Weights of a small mixture-of-experts language model, trained from scratch on English Wikipedia.
Experts: 32 experts in each of 6 layers, 160 GELU neurons an expert, 2 picks a token, a sigmoid router.
Training: a variant of Muon for the experts, 3576 steps.
Below are experts of layer 2 (counted from 0) of a mixture-of-experts language model. Rows are named router (the router's row for the expert), up (a neuron's input weights, with its number) and show model dimensions 0-159. Each number is 500 + 50 x the weight over its row's rms, rounded and kept within 0 to 999. Numbers have three digits each.
After each expert's rows: a language model's description of what the expert responds to. This comes from a sample of Wikipedia text that the model never trained on.

# expert 2
router:394507516563515456511481426469546496527450521510401463507550436471522467493454520446453426434446470610452399436483485513500484538477501433543536409425572488512574460471525524468488476505589502543435513590528554440448545412496496443467480428521515490510564497575481467510558501588494588467456521453499553485568505502542384540453504561393487543493573542432551486552481459574544418568565491470529489605453484515450428570487538541571526497610501538490488558446484615455532517436570508
up0:463541478545562477431485535449506480437480493538469394482504509510476533455522477427482451565448472552491396540499486507624476450512497536584538484522528551486539469491579498411459523434494345476421592546523576435461466442502489429504576521510477416514420415487425435532520547633506517541560580532461492456501556506450510473400538445511582533568545542460544561527466557513502585526487541541509472479540481493467470594519594452401588471503431454515510489480575520441474434540474538
up1:423584417529525510572529472490547480518456535559479423493536546413441450511547434449438515556473421601464435444601448563557526502429528448562425492501517538441531482505571574524475527574469494532512491487554529511411513446503419504459544553507524543516458473486558525506456465490402562497420459480494510547482486450559507485493551464540530562481506542427418421545495448602562447545367492576493554421488485528418518560572476602527434485527477502459543571417555617466480493505443483
up2:459556533522531373511381433407505464458590506529485521543434594590452473534531484461522506495545471491524414493530470425549571569512563550447448480484475528533495407459513505486549467532541483508443522508516534569347527448485518518492528465426581484498576480470530486415495456490440591427416488461435479513512485494480505566485531455514513493528466526504518575573527375487536461501481476460494578528462549460579587567580489494639470521491449433597553419539543507511461476552570525
up3:472499514534541526489507501515461479560522554456500418499540525548524557428478524464584464444504485429482460549522454471573541432535616476561427461523489464576602523454458478478547495547496453596521464516484559473487493471507486524535430410488461522483539427397482454437545517554483527529416605474517508433587563540537420523484452512544491344476494544441523571554437514506526584473617537458444541532484544605415422516530529573472439562565525551443432424506518422436440519473541499
up4:471535467476482415518486430523511493443462430543529516507524455439498572465475509522526482478550542474435500491513450577476484482421568632465474509590388415414542485530512454491575496508409349517491585477515561424490528572473533503489542436474576498541540424477542526528464530487470540464412567541512514479488498581471548577549417445536512517549521503509498571473396538497449463546398540501493485529501547582565603483493446568468573536597582472468447492537501531439408506502547403
up5:516577463559408392466435468496505521461488549621489449431491466462543502499474550499478516465556438558525430495394446532567465539443516495644499450546457430477362427488503491529534442443551514446544456418528558482445568394462528502540532480477501532538488546543476533550553498487495472490577529513601551539491616537499578495483523550495556504503454495413517499489635566436519546456547543441465433561532555525489503490450559446501502501548418441490491484427412532460471546546436485
up6:570514481547493504554469535555472521416480565461538371600396502507493504485525506482550534528540551529500506499481512539498566514559602440531505472501530522578473520502502606399442539518540564509442473615455545514462576445386500474358518459468482456529528356470500433500465526493466448553446568483480522500532494491485514482445487423511479470491500451485566546623478409460503592526491483432521496621482532530511517506549539537460510424482452480536543485501462469435594446449408600
up7:464469563570424463509421508433473550530543488456524453568461504559489510495450471539452436429511410456488423540549536483543601547542565437512537528462520503465456498466574519453498461462578464518525564518591497510462532532537519468394345472408524565503474468490551582499505547532532516486442443563459560438480523485580429562560551529498411482480516541422627466549439429449530547589534528467496580489450528482471505597516513546478504403532496490513473468563396584453426462441503479
up8:460513566435449443517434453412511445585428483472519472468528451519514550474538473558520510498550485443441453485481388517558477475581472434544482572523482571483519455470516554429553462562471520521392506574469472516520553484483558454624507448497459514455618543593446621542513598532512496405380534528590500488541497401547431505510457445453553455575531518506493447482478413501494497483481519508476527521446614499497449495468523528639507619540539538508504544460497496522453451481455470
up9:493484474480468520479648541446569557596529586556544561473514532582464441637426470511470513586510465549472506496546432501534471528467473463578593432441449516513517503496456526531444468544469513536431528528547467530449477469544551567432463567476424549505385462519476488513396523493535531543513518433533515463466510473507476527399634565530440462453437508449418436494471565531519510509398436552446555461526439392554480522465464473533482482512489513542590528488586410540497487486575505
up10:398425452476534547557378522568473493496500494598508474557470454487525441468604538558544506489541553460549476460465505527508440532423510403541591457373479516498430535564485563489511465423493490508575486481543554454423492466500504443464489453554397537462538521425494486457405428532495444451448526479538445555436455638447503483395524501486609524519497537426585523553526550486475517443517557488529423562566531588489508484483500480508540525502463570537433557507415515511525476601548502
up11:581585486498408455488492425474550504485438570531534507553510594582558580436512481530461519459456532501513511592517432536478555529499558517451515588458466594511523434464634627522503491452479510531478515487455555476384478510501542426384526514420460499493433491577467484496463512459540483529506540497494559518515466495407510529489468495507597403449514517497548438497511462470596494488513466582459625517469431532458443512397543497440583465514441492465436463548468452513416495499508622
up12:491511579484556407518482420487560499496566506463553457630435530464494498430558577516503440582399438517449533429587530521573533470577471459514437449517490485498467442528442531428527551540496517524491499522515483555411510550601491497454464548573621479491491459409540531577494507494449466602498490391518564538536520421503420504498456490513473600489522524532522476561564454469432443511497556418492500509403583517561554534511511434546463459458479520362464468524487483429431450520557510
It responds to: Word endings, closing parentheses. Final suffix pieces ending a word such as -ing, -tion, -son, -ness, plus closing parentheses after years, e.g. Cooling, Revolution, (2011).

# expert 30
router:438432463520525500481572481477431516558522528502485417479504432461437486465322472513476501522442400662517459491519535523428480506489471464510462490509536492461583468573500554562464462504522607640542487488577493443462532552444579408449422458532552545503535403477475585469495565471571570468452493486473460470523458551460533567551492480564532580518545598498554518426526535556487499463437503514531525521400443481458557589514523457458468509499514530562536450551595460495488470500461477
up1:538456559469528542553544461421484567558495506560485442505629491506536494385549502435516510504491534485491510444499489496445482514416429465511483419432480513502529555587569425496472447487497451549376520478498621515452552514445552526506532515440540490424472465470432536518502560375424542561523577453436500538492559521506506484520462432449503448574498454444557582473466507579509576480522528540617454504480560447472466462473471481505526521487500378517611497555532475367442511566527593
up2:494540485509546462550392470529492501569457538462564491509557584540535512418541572426543476467425405497447561567504486527447401444510454499520569613468388542486512458506393510482455508485540539587444424536442496420477477548530500503423553499430454541469403479550473552541505439520479534536486506481453442530561485585483444474586497487508575533522505471519557589481429546547472475467501461413440456471506511504629518568592448572488492550463475511447539454546519382492553459520559428
up3:525501615485532440501569599434516578507495443524583472550514452588496462557533603460511459451428470449457412506519437543497535455404407569539461480491519454485472436463529582441466555496457518456431444441541520503533557500430478499480528565574478551474486564480544556502384380494561451477434457545408572503523495555565444594569537459543560501489482510504510468480372421466541491469570501426551552508473413468509497614521490490450460448549568510496524526522546509497481566501514498
up4:461531472462458492517527413554424396482484474579537498572483473397384497511458543509447437444438461499486467489507588503499537486602528531522515565460470494414460573386613503606523543494500515574504440413511545487469494571505522500560516472460457462517516524569506567466536538526426532447450477494551556487552509537449571445406464483467435384580452600482480459474569524564566552490546524489490487529492543490427523416589539579530421539546524455511474528534561495493451402512474567
up5:492474444512391455496525535511571524483432459572522369469446529525471532512457507594481436485459525512515485473510453529382484568591494542519473468461585508489522507506472547407551529482503583620536436443511503525517539549566558478499555505432459448506526440410524535515572520472564439403448517545611466491550524555555495551512475462553569583483560459409445523423463478452519497483510437422510453532549532521486412501486444436612441506390493540409470524468515484506603479446563506
up6:503485482561607488535504476510480598504552473502441442481482567520567415501482562407519458478504495486430489412528430520547481539489486510519451479482496493489467404445455518518509566557449498458444492462423529467429482476494619508549500643527556560505550475511524479491480451515516408458545574447482577429670431561447492417520471513491514456561518544501516456416529494551526578428467527486425526515470554470535579612575427500411535499493412542443515555448554560475434494564460481
up7:499472487443590515501449420384447510486536492532470471599531534545484480376399506524491455422475486495434545468521428487463575364491463498563497574462574477417459419487596580586573475517433534478472645554493522544489453525470560514500541527567507487480542408560468524427492547529552542502538544565473471445533504530549545469474499467543430477621488503538529544418468496484474498418537497484502474559523469527450571460503582460463439530485536415519435527581485499533511498528405550
up8:466537537557510445543392603529399509496501501576549438535503487475439531400520455540567567464575459430538438522492491486467546470475506419467480510460503483477579558465507603551509419444420513467448476467445471461438331507530522497449518490527560426533525450542482518533506550437463574548540496521497530475524479539520520560551509551519498584413578519400481498460411438425547487508487491596458527462420454568481631523479438486485578502538567474564487508482526535517552540430595493
up9:503473568437512482470480497481452575436457558513589476492487532451491540389470527442455439537553495521446567446491501501523463508520573528532495403456474483479491436577521437605557379568494475420488616502569517520527435473483488484425562477519502550526439532598529485437452610478459467408546559487526467499566529576519503471441598504438564510420435494463542542348534468567412550501556459502487487513449461525447583523466477474501569481525569584574506503499544489485486496554402494
up10:521511600465543539491423405575482514595519434463579448474474418549493508541473412503494472391465562551445573558535450509590494512549497477510490489504507476496519545478484462561523434489500519606512519456509448501412522512433492516615401426429552603520519529545499481473480423520495586423499536465503451472462556480509423534519458470455501566599481518551450589430485542369578521455459545602479479625542491544500479467467471489590513504563505495494451533471575436488504454483439449
up11:445482511605498491514489497514514503447528600447565482548493472467511397498462492461455484564537442574460519513649594493506518566428604384563501492573519600456395512462448481523571572491460507521484547508530523502557469393487541539467477469456618477466497455554536568426534516536524508472434447560532551458566490523329515418493538559507399431462463517469498440438540551479519508507557513521450444493484533434563518470504465484486537570544471475500502510530514486467491458403437433
up12:517493475566515539467455496492445548500505562482572446567551526525490475439431469529484408483438471520485541508488494553515498543427490409576452524444497515566472519393542492512509506394570462526548343562523585540505527439578595421549418492549522548456578516558487562587454476488392463496543482411533554514515517442469463508607530470580461533495475450540543486457460466524553496471511430468439477511563412460525495547530554509442503481555525584510471497595529507441425524645477436
up13:571446553551539518541560532421509445546513538550483418519599480454507468516407500522562443516464426564450424478566502499516524507513460466514490502517576508501517505407507560461567506540485554514508469513607477521564557478453489519471552425574495517573529493576541497560475427494534509417578429501546481546472485489577431554563467365490545495433478468528504548459521466503390499436519439477463488427500568563438557474463409494567481326595536489567410459517530500424503442452470540
It responds to: Letter e and table pipes. The piece e ending or inside words, as in hopeful, Spouse, Attlee, plus table pipes and spaces in table rows.

# expert 9
router:490643500417487468507501469501447458505482542498537427520506473475571416512492529462482464525474503558517475473475581565471519540475473402543501477499485452456476492478488542424558502496437563580544439447631539538551528474402662354411519519537465507465507513504500502479489507501421532471489515521463508505427489523431494503613459551558497576413454476422577477573447531524501488518473491532450489613505467541443499519576604449472540522544561560519479416527480419447564439544491588
up0:529555484351556470504542482531507548544523513573524436546433451551508474473504486527537477471535456531477542446516565529559466472551499453536532540456541502544574552491468538507429505487491592476403440453399519482509593532550509504386550522494546554501475469502498584477486510588576483568491555473481432438380504514475481514526515500522514431453502547480596615516453360433414437482464490488478565486458506394478495422548516380506565490559508467487594441432457500509465407482514581
up1:453530541444453464459421381459429489449473432535608473456398516442472550518563562428558440523497423543542487413466541557439529519441523517442598521493543554507481487502509526490518475440483508568551432550524496474551551492579471523397533574591491432532495517546526493411437519509442522461530514550496564485555498495611432433554486404620555424504420491460451472502561518476419514504473594643503522480470528541531437472473498484585549500484541522517565508511561488452522542526541464
up2:534506483469574528551512602491543458537456429472491449544537502500465498451523534560615430465488557506430553417427519511553560477476358496512486485416550490437523571526557518529469519510563527408427454458552500587525513493528519433500563491435511417469507349487459544531491457447423584499543448517472509446517536447476552563539538489527403524551504472480483576470532394542544559505514482499486431561551432525593545515397504476467584612462456567519484515539499494397427467517490472
up3:473623497544483529513587444477476379468518495424535582508483450483454567473473388439563423533545530604477519516431554505491511561416509572493447421477538581549575428547453504495480437466454474597451524489522474386564557400507573484547525419520493396410510500549505545531533455546439474508483485429543437453537473503492497523471546491416428594502553529521552536546412577537527642452577480488504522471523444504488511525566540526459487484496537502491501541470426495476475468512489550
up4:556564475564544502522621437427515463489504485509559407463514504492511539589443547458446617567470575433498391499628483477545508511484469509556532474579491458466495483492503457615492530570476449557510544478509504455507555501531544552558419474480478487561433507485520521544498412421512595514546548470489503478506543520471551417504583507504586405476439452514497575441477487391601456586468475469505440526460496522447537457465499486470578461489427445401543547458599434517524442518435531
up5:573522533438519444468429498551499501508564460612530604500489503477517425470499525502458545542512477433573576461473459584517539454438528499517495482512527518428504535512509517515522554445532584468574503440569400503540589492435501496455563431582473499429609477463346559470477499549390504471525430499600411419562516486462528553524487474526495522448484551493517511435433534502476580475386543485414479487535481523501488571464517362522509490502552524499442464395537594523523448545515450
up6:389458515593515436499493493529565442485526439515480423529531470512491591502488512478474515505467470458488533487530591594449495529554499475465545484577535467525481521430470513593444471479457530594464558502503581542476542533495571547346475498499481517571633481409466546487444569450496590509506465492459524543417462492544352500468535444523465398472544434546519479486406396535536528492418507485473545472478564542530493442582526509494555494531607557513419468437481384527526495524511508
up7:543434563467476463549589513533561484551469534415543446469513466459494481607466534469450545493514430463534502419460539534522541494430550557545387522535457509478592490559406489459449504487429557489519448496501399487465513580437442511470515487490455527555453530423420508552513441537499439412478509503582480500560544526469568530520557456513522468527463460366496504595451363440511546594522534488492512530514573498568580528505530561392532414429482524606535524515527493554549440452503424
up8:478523523463489403489510449518490472558553538407466388477516471423579571550575482548504486488513487501502524514651529447484521495500499404558523527582564533572452503548585407537559541514536534476501495589517479543483486437483516567515565453470579414460429455513454549530546498475392495486521476548440398501551469531444530518453576480579444573506473470420449537525488498509421438388480489537509448479478511530406481524452445474548506476461591542498577543423563410531572498441414502
up9:515463500491525503570544488467531501426518536497550484525608480432512492432435538512485485561493528446549501490482486494486432492545527440418419534583529511423445425486438497439501527497547424447468554485547440519446521486424416443468490519464442498469403394488527581491463503435498517439564517427516573502561491457507491442520573516526470531506545598444435552621567522517513586543525432347460437619567424433542450483578514586546464525538476603557544549550532453514517490493529469
up10:524464487529569504517427539433562456554466502495532554487591513521501513492560608567514476479466478480586541510446530427492557519582480487470521504440531560561501454475492499519479452568531597509507437482607462538502491558482560460443496524533471629495439523487518453401447549406454476482435520440480391457470445452599475469468505515485535474439535431490554518541431466468544558541559413481513556460533424571511494488481489559472473498462611549343566448597483459437596489409491481
up11:480482532472565506500497411543534554535483442535527487568436470557519519542565540576474595495517547486476488509453500495447482461463498479487600464544432597499522510391411499453492505493509506518489513595532525507594493554492564471448466545638503514493431431500421444429340464429474550381492495440565506537506474510447548430524444431540490477592494490461477584532497577435504545452506482496488590548471502590644555518478436366564520484556467504486518466486488460492501462490531476
up12:484475588572480579501463359404498466446403538504524474549480444516538454611455495478526535415511582542490390493485487531532620498490485487566486520415511472468527503496394445468439469440411533524586482560536510474540463416455461516533455476514485497535438479535479478577516472485421446476588504532441423502528487456534528536598506478547432519464468515457587495529484491481557524631495496517529551570487500469552507519515467576463532478649484492615530485405525457454531495510433542
It responds to: Mid-word suffix pieces. Inner and final word pieces, mostly t, al, th, ur, ment, ance, as in perpetual, inductive, attempt, Performance.

# expert 16
router:521501459524535489453515494486563383476512498557375423513574473444475426599505528503576482454460525487543513387479456543403520477478445562591555492572486517492475456498557586497430517475438518516582527467532517434476554523458511486445525445558535541452473459530504588447594471544486541503466491457447590367488481499514453553482470590413482508348575435496532575521475511431495477562478522539494529533522489616487459534561421528486472553515550481519427509533581517529587466464518431
up0:499483529516609505491485476448457486460547452482460494424598441507511468536531532512626526552505513549497514440595481558464574531461456465496483523481475528520498414500485585544480541388493509542583578533476507422434463549517454440497515411544518540423496482490452532494506416545467420581443565525473655494535447501498512491398496519513509419470540441482490549497449522527489532536426553374428508626620466481519544440525472508525478508497539420514524526603505464530495511373548452
up1:561475450514519566401495551430468422501400474489477422574558477598490475411472538470536508438411433466464543481557601481605521514501499556463560554516559478463465500439505520515513540460547436498485525559501557526437524471505372569463551465425482538506460456459427506415544520536486479482534478494468550469505469487472490491440602536514540476584593505485473463488495574560465525455532452537433567505515579488571483589527503505577506539481532557490345495610526416530506468552415419
up2:473588450459429514480500472583473457595451542539503486456560440537506466572504556510507526496552421534495442483537475471493536474494521442558536584514414456460472475544578536549499560510491463455531544472542382522455442536544510516550496566519561518413357532504488599465459513413497435471519497471596470502497485492533401558446520644512456481488580520516533526545506473490496478503556512432501452566501485440464524407530624547478499537417453566409496548501412413532540420500531607
up3:444389472526435453495488410459528528456492465504509490463523467528506406474449513472520487480424473503495575498490406554488637436581441504588578553507416490503482551532543492505533449500543483594460511472518542477520470622497507513403509432531492451437432494486463602481507566556494486525580399491579550382485443451468496556527412494535432547464570527456521498560436470582440497467466474539530530473461489619454529480626442548418502525577497495530511530454490618514495489484505477
up4:561480480488468512465421545562563471558535451472454381481538444487475416438499564426486512569523561486439491437497518376509508466495384581590593466489521481465444453556543539448531533522496470418444477506417465527493572468502521544545531483570535620472570430520476550462583459503480563477475570480572503488416484463445469468442507524499568498496511491538494455392511517445527514582391474471492577453538511485556509557550576505473483521457578433584456579513522614553440469532481446
up5:497568527477524453551432489471452502432453478682484519540513566416504525476537438439459535461477479555480535416422554478434503472426450415445595525524510465542543459500475538496530486497471400489489462569556560454447499564545465456459591534409534500499457467606502534470488513565561480461484511521582489515478496516534477493491486480563562495483529436487500372506529510564606555551449513511543385541504526489576641542521547496546509406475487502402465485491496509405520503623502525
up6:465456602508456500469558445404475468531439493501438538570563489433495486486458560416566578521487491447611469490463511441520550527356506443492550528512453513518478532457473429488555513531481529440567518573465486556468468546487461437465471546546564433496390458498467448468520492451542530562543474518476535519559433512532548443472442548469392529431566528495508466475515525377491427485510453474562575505516525581496479518597420447580519565635569420532451589494543548579526450508511470
up7:468510451553451493521462478547584449509466551555461521440550466551456504586535497592493490491414439566494521494492471525527521458434481480606560561364625491453529423493565577457558439472541539574590516553553542433421447519535519504565553447485444533480457509482450510489527520435463464452424466543545520564475481558457531489556440493518509545516537505408468500531407500484521472476591485514539443579612498364563528472560411430513462481554440484537458490484512409543583453458478491
up8:397607517437434567443487552500427465476521515555439472522527476568513473583488389521457496529459490527541526471529527549417476484468562482530454486438459442503455539560517464585506499399501556507562477531512480530481536551387486504456603580540569518495521517541525451391547401497492461577506581551560493595508478530485458546483350525543488511462476505481586534458532479493444533509447438501416495496517404487408525504501628456483461514485482596568516416503494489523562572531524424
up9:432524468556560496461575467598411494546488534520419419484470534553503513639431507483529560515494543467420426577590471542408427505549524457577494479507539480437431421432502452571527541495505474541579433503533542472509543609533428551515449494496468459395435504539444562419514513474538433494543465512474511439497485487439402493559552569531495468579562458643543486498465448461488538493518469482474506486550610527505465455631513535481511548484571462488557460463513468497500449505462553
up10:479517485489528557586509455464516544538443582454419523511476397564439490516550510499425449460475543492557503377500419503517455539468597572469523527450531459434420518482479480472552466532511469434561482490527431506538498404475619479604601527495488554481447510488509418489500498491489594603515526412479538414452439611505499501549573495483433539579523545454588540428492462399449470481456544575544474500517448441532479507548534539411560520456554565544515531416484460535474491503408540
up11:435511528505455502514486412560466557541513460526453458498510492510485510554515631529437629552531521541419469563518499578493460501543544509477456527511423439571587548436536532403466518520477574506487491556541482560468472445447583523487474611501512573475353498576572589552455474468493507531496429482477586519567450393468467552544494571502502537525419465448608495469436448469455566485552532471502465535494496465501509494465392444430496483558449465530521630518496506451444467508450424
up12:523475454476526463502522481459510426545533583537588495549502444456543543438505469511390528573485461469569498546508557426465515446480500477565446490474522575506459373528518549528500537468490428473531505490516545466491413539555486475492524526534471441484479473503521444520394506444492551436521548448518480439418512599414450530493464572563545591591525518449581510565428557535516547533521494560558379462425623479583487481533486554499485547474556509422408556613426523425499495424514408
It responds to: Derivational suffixes, prepositions. Word-ending suffixes such as ist, ated, ical, ative, ism, as in columnist, celebrated, plus the prepositions from, by, into.

# expert 3
router:502560462527428475428490409419468514552509551529466491508481460462449426538518485509435543449471509576482563436453459416432451481450434470482403527481529468485529560573557497530454427543454544590485474502494442552529507457512532382482426475525610467447465482544447569443528493547602436545437590416497499515523519490533509611559461513578549572483571462502544533434535541564542596503500489577419579532447508456468508645562568525473479504496502476538530494601525454523483463435452503
up1:344473416576456499493569503528539498593471531502488557481377470507421574476530491486608461495526544489486445499528511413492541504519586528546486455547489557439515509572548404420530503533390451436492523452483551428452498454413471561524520563494536439540511494483504575432523393464515491519472501442573551576525566507427530527528519460452472556466462560469582514509429426498475490604566563493462513553490509521500510592494458546425545519506534565484404462521476520432424431496425548
up2:470522502481570491579483493556448425546531488494561542633554509487550525513413528397465466467470460556472419564455464556508512395414518475499493513456502434499572588475437469487520514508460592503505448506428547571585524524465564596489504492589562432519479561562578484398459605395567509522468546465524524574522444463501518498473460450485596504557562539464500401540488505396514544510489524507441555517488568525443486414511509432508477447454408457506568555539507474565550518461510437
up3:494501596483542449389506458573464484506545528509507442561465539545593568405530539478579529473532549525518519520491565494542518515489455427434433446475413482448533509564510555487378529525482412531471499557533505478393490443510448543534508433409549449406476461459584566482525578431573523565408509513478465521499570493553452510486453440580565457453534538475520554514508497506464609553419482518489586493511415519480530479409524500473490598544498523555572592501462497476424433433422534
up4:496521511533481506531481462473605549536401508523472499533511515531516487484406503498447532470449444449505497452471613490455470476539426415534455569548454558556579469559390459493498489483451412538565534535441478530571486457517503393405470536515488588399567520541557502509510407438469560529502563515531582528538519492464582552475445521485487445573489626529610584468422468467545461527452464507460411524459460520594517617505492497497500538529508495581468509461390468449522494540560428
up5:511454564520626422505503529521560585491441499514525466589491443459409432460494478547632433543515534438514431563430506590506558442466427451493533461523515528519458437569483517575530433484457467479533452511434485463533554477507508508462488596607560456577404420433404511496493459604555446455498488467543529544468464544510486545468493478500523466483656540531510490497536593428594523421507505507413546480459423476499508438495489566509416533468529551461503476473537510493441489536545442
up6:478438473470553566528423438457473500496543464497516541507477479651471438441428476468439541505530501501521487558524483502469550369423562572493448549542496480526492521514439567458535475490504480520541527393512598499397448490551472532402474449488611622547501549484484569465549535528529505462431499382518579476532452471498408487515563479500455493418542476507562541516389515524479492557572370535377521561520533486559507522525448513438456442580548583468486516529536495509507535516551515
up7:501527538476489499453485525504579459514472539519564443559453523481514465530408476612396507409462428440473508509492467492464500489525499535584510484445541507544504597486550518419508462409479441441554473617404456530460488474512582513518527430471553432421575443475453544442473564442521500522573505586576548446516490428521469481452483486498519589516582502527546582532522527491516524490500391590504478497392488412526585555505482419530517522541517432521501458422656572495467513501414485
up8:479527585529507514444559559459440396442541500564495463459614462504652540483482487600377520527494465512485529426537435462421568479521532495527525556475509484510492539519363470504561513597520477505492497512384397393528412513542491527437500463445557380490493479590469555528514538488548521455503525516453541477509435510519487498442552442418511527473574541465432495471538493480510552564471550526515505429465459463550403570486584443507539475570535556502524578480543532490410503540501525
up9:529409542501551534473513449577453532404538531570506481604534471532512514518426498555526503553478409525532455513510433554415521526506506474574499580418370506550433489478580481430538521446438511480578421526534433476444522553514511442533555572513484559414504556549482435447524478527423561537462477541540484533445475369499421487482473457501558514484615472494498502538456469407504600517598404484511441463505474468507520580464519540511593447550566476539580471515558538539534467472404475
up10:464525541504505596523471413503459457513421493529512429454482419550509557577521511462456492576519434525511524477563520473599476506524523477522523465523433519453488526580485546574455481491511573524519448575538479389544544456540498523508435418552504530595546478536495493457412577443479385474433469412437466407450501436556573447529479460504441569538473507507455480491357557584455561466528507451510463487483446437608547535587539527604466492536612539556572551475555516513500478474484441
up11:502534497530575458463573433442504387485486454532440462472595466493479502500454513555469542631436628532486443386615520462586481585468519480565464480489525508518440413500467498514528444454484533518503589538534498614578520531429517582570525459532495509493560519538553337556453508389496467548472372465489460522516523428539561585452501565511423484511477490408559519498476529531560543496459476544464532452540458491524514491494439526502524511494475433475484580492491505450437464510462501
up12:562535590495489518517523460466588456550479547542516401417473435470565522475559526524590455439570479451427531454529507409557641415468466505601522480518575498497557546514519465451546435492512515539380503499503470553382480507509553466469450555502573483573558481505470463541448482498500464374435504536521515453502578497554382496515588536507442495563523431550487512414477515557458568551469485485432484491546488398476487543541493605499444464511540473507468473453536385529552539440499513
up13:524585478481507483563524499477479557546501498513454553460488505481516431387526488454460442427476523497483525484623396533574532559447549517526482473439477459492463543568543536558527481497473519537532494507389406447546425452530445552505554528413586540519471585422479569523516427524528542436508491440446432472514418514504421577520520510347472544472466607371507533515492523516464494490433515520513571571474506598528577558445505433441514445635498498473499465505539515486446536551435543
It responds to: Mid-phrase spaces, parentheses. Bare space tokens between words of a phrase or inside table cells, plus opening parentheses and word-start pieces like con, pro, se.

# expert 1
router:444559457517614479514437507516536476573467482478420505552423481519497492515443515481542531420434482509520499418531606413474528441418501530575483539457583460460521575563553504475423518527512445568519462556539446479492456571577528410486363476517466491482545473487447514486500541485476532488452448436459531486534395532576522504484437500526492569443560509455551626513493595518500627506444483511540499584453467494472510466472591451483546597453502459498497399559501456606579479496430449
up1:542493544447551544487478515531590519535479540443409501495573482554489490497545480529478469466415466521510452492521459495466484461562560485480475478412522454519565463427554459468495490579606427570467483588576524539448561482626486487498500471535366599481583484455387576484406493547418528488551517467451543408490469514589472561524509514524587396474504417506542530507448481496514461467444469498457537520555484419486552568569557537407487568433466443515526410477504566471539473576439460
up2:471545468521563561502535511565517485546532538432481427549520440538515357529396505510583474503568509479521356521555530507462480502450542466501539499479491347546546463487565436520504427469612459535500494381516586502534550426437490470537551545477450466496518511527533522424529453412512544533438445554394467428616431517494497407517452508447539506514545530512570571465529499443497538461540489459476466581489420525504598487553420558480522492486523548485504428519524489495528572563542432
up3:535532554605448488574416555555439408479432452505493480548462537509568523512593509516421526454457518451511555440492407449493468435490480479576428510503505541472475524539568479484531607524418538610445574465539506518421480525544541498467509495458523506508462510547613481527546560615449446467478483457440548455565516620538468556431507519408461488537488600444520542510439516411525455464393513443481505403455466533496504451436521440469470547582507581534478467531466456476514468596445469
up4:459546466444519596493473530383482499468467487477452446464532400616502482564539525560504446441556453543576507557421395490525613510471502471524416398511457453444487561468426556547496475543525605439548653553436444522537531492454514548537548454516518526607540449472506493500429523490478517364404464508563435442554427518563413448518438537518516583560527497472520565555520477482545533453493512471498504491501473559517550522517497488492533395484558487493555491551499510516422453490492511
up5:450568493530488431574581511499436499424496571508538434414570397590434530537470473479479587516440489518479514483406523536456603520469501501480435433521518522468571462578535553449468501516505454572607540509439566500491527581512511523492381503538512447573524487464460522449537469507460493471516467477528457540443436558434498544460476543577486361641515496368544422503414446483533538543473637512475503481544458520494563468480555517482498415508518502510427560527485494505464457485553537
up6:460526447407516517451474471589457459547561518440430491500459449459588465468484512548494489525453612454502437536422553438490546531521484541526343548494558451544488571521543468560519378454540508548510538554489540428511509556551467518554497519545546509537470531604447481521506591502434556515400523402449469443530503517409462496505480456516519441530413469420562559553527469592497574501482494504488472516481467371541476447435475546479451570633540483544472529525566478505560430474505555
up7:534446523528473504447484517514482404595523470586456435524534507542549422483502487470606482462556434489530550363487576526510493443511540473425570554531462517461587548468456569602520530454497420486508409534545482511506494535550568425543510532460528411497519579476464508542494497423581513455476405516401421506512450531471479616505545455486519574528489468514455481483419573492588507490524450448494460523525448458536517505573436584535561478546564420501499503521514382467554418515404567
up8:513480486453415498502545406546502510634533456438487517475532501493562519500529513531491463563490527371545521408563461558471501497452498502569557473530461592450484465447547517531562568530451522585514521559475460455397465534643458442470526451506581459471474571517496581611542439512500608507473413524502539456551497395505603507436524491557473449493488511469455613506395466538535496525415424439487472450461488594448445527484498478545507467485506537501505516561587524511491503421455448
up9:517531457477432420487474541586513424533465506494533515457421532507464610498514513520438515481419465471552509554503524494485519625538552545461524482521553492401432552501467491460478511558451484493573501480622488567455422512567436510516427433504474485522472493558520565504530547534537502508469443508488546477536459516514401484569387519473556539487525489430576519499507523445523490508536617536418485485543540395361536500484322475538503599476449462527462592580509521521441474537557422
up10:571572429483485478469368410478636437416378514517488437483537525470510503564523521396532467475512426532569586558449560518439516464552498469474497497573566512506543423494428469479424542515508482526555523537542568540506500492548555528533524521465468560482475556561546513469526453470513513435359443419440501578498528484522473453601532430530431513469523483464533578550413463440470561527483476428527548498509509527623409479508483493552514500444539516541495560560498495416536473397484471
up11:516507419570432442440462459588571547505486499531431425537592455606430490571475489535547519438427484527480430527537532403427469458539523462664506525606508489504451520524593474371477474477506466459486464515514512472426492521531519536540465485582467529536525510464394502445469469458489578603482504505527408463501560505570578541543536444555518490474456452446566506488444561546499564566524473444518490430424568488431471513477589529469510540546486430477538512495569425427525485452527548
up12:497490542527477474472441404495507544479482497452421515424512494500453437452414540577486547520521548488517439516534509410531550581514512424518558526426534537521464521420524557488442439528589501555405520535462530527566506507531511403529474410543470475470545484541491523535456514459504507490383482505525495556544490489602506500546567471479489370615512582506463531520510497636591535405547463479565472489573507497594563541452518540446512529510610511471396479574482462449484392479440411
up13:555534573469531494571461443553538611496374481484480442492558435548475504567464387536500483471514467501430534522421481435587525567497488572554486417505467464495542479530478525434480434526502380568457459485490461466470556556500492452418571491526604510479432618534460562435558552480418458556531489481528444498568534462558486471497501472530500557608415497531535564521486400402510510504510546496532445613460570559597481530451515548488508525533502514509495374482499464456477475464559469
It responds to: Word-initial vowel pieces. First pieces of words after a capital or prefix, mostly vowels and short stems like o, i, im, ad, as in F-o-unded, un-i-forms, est-im-ated.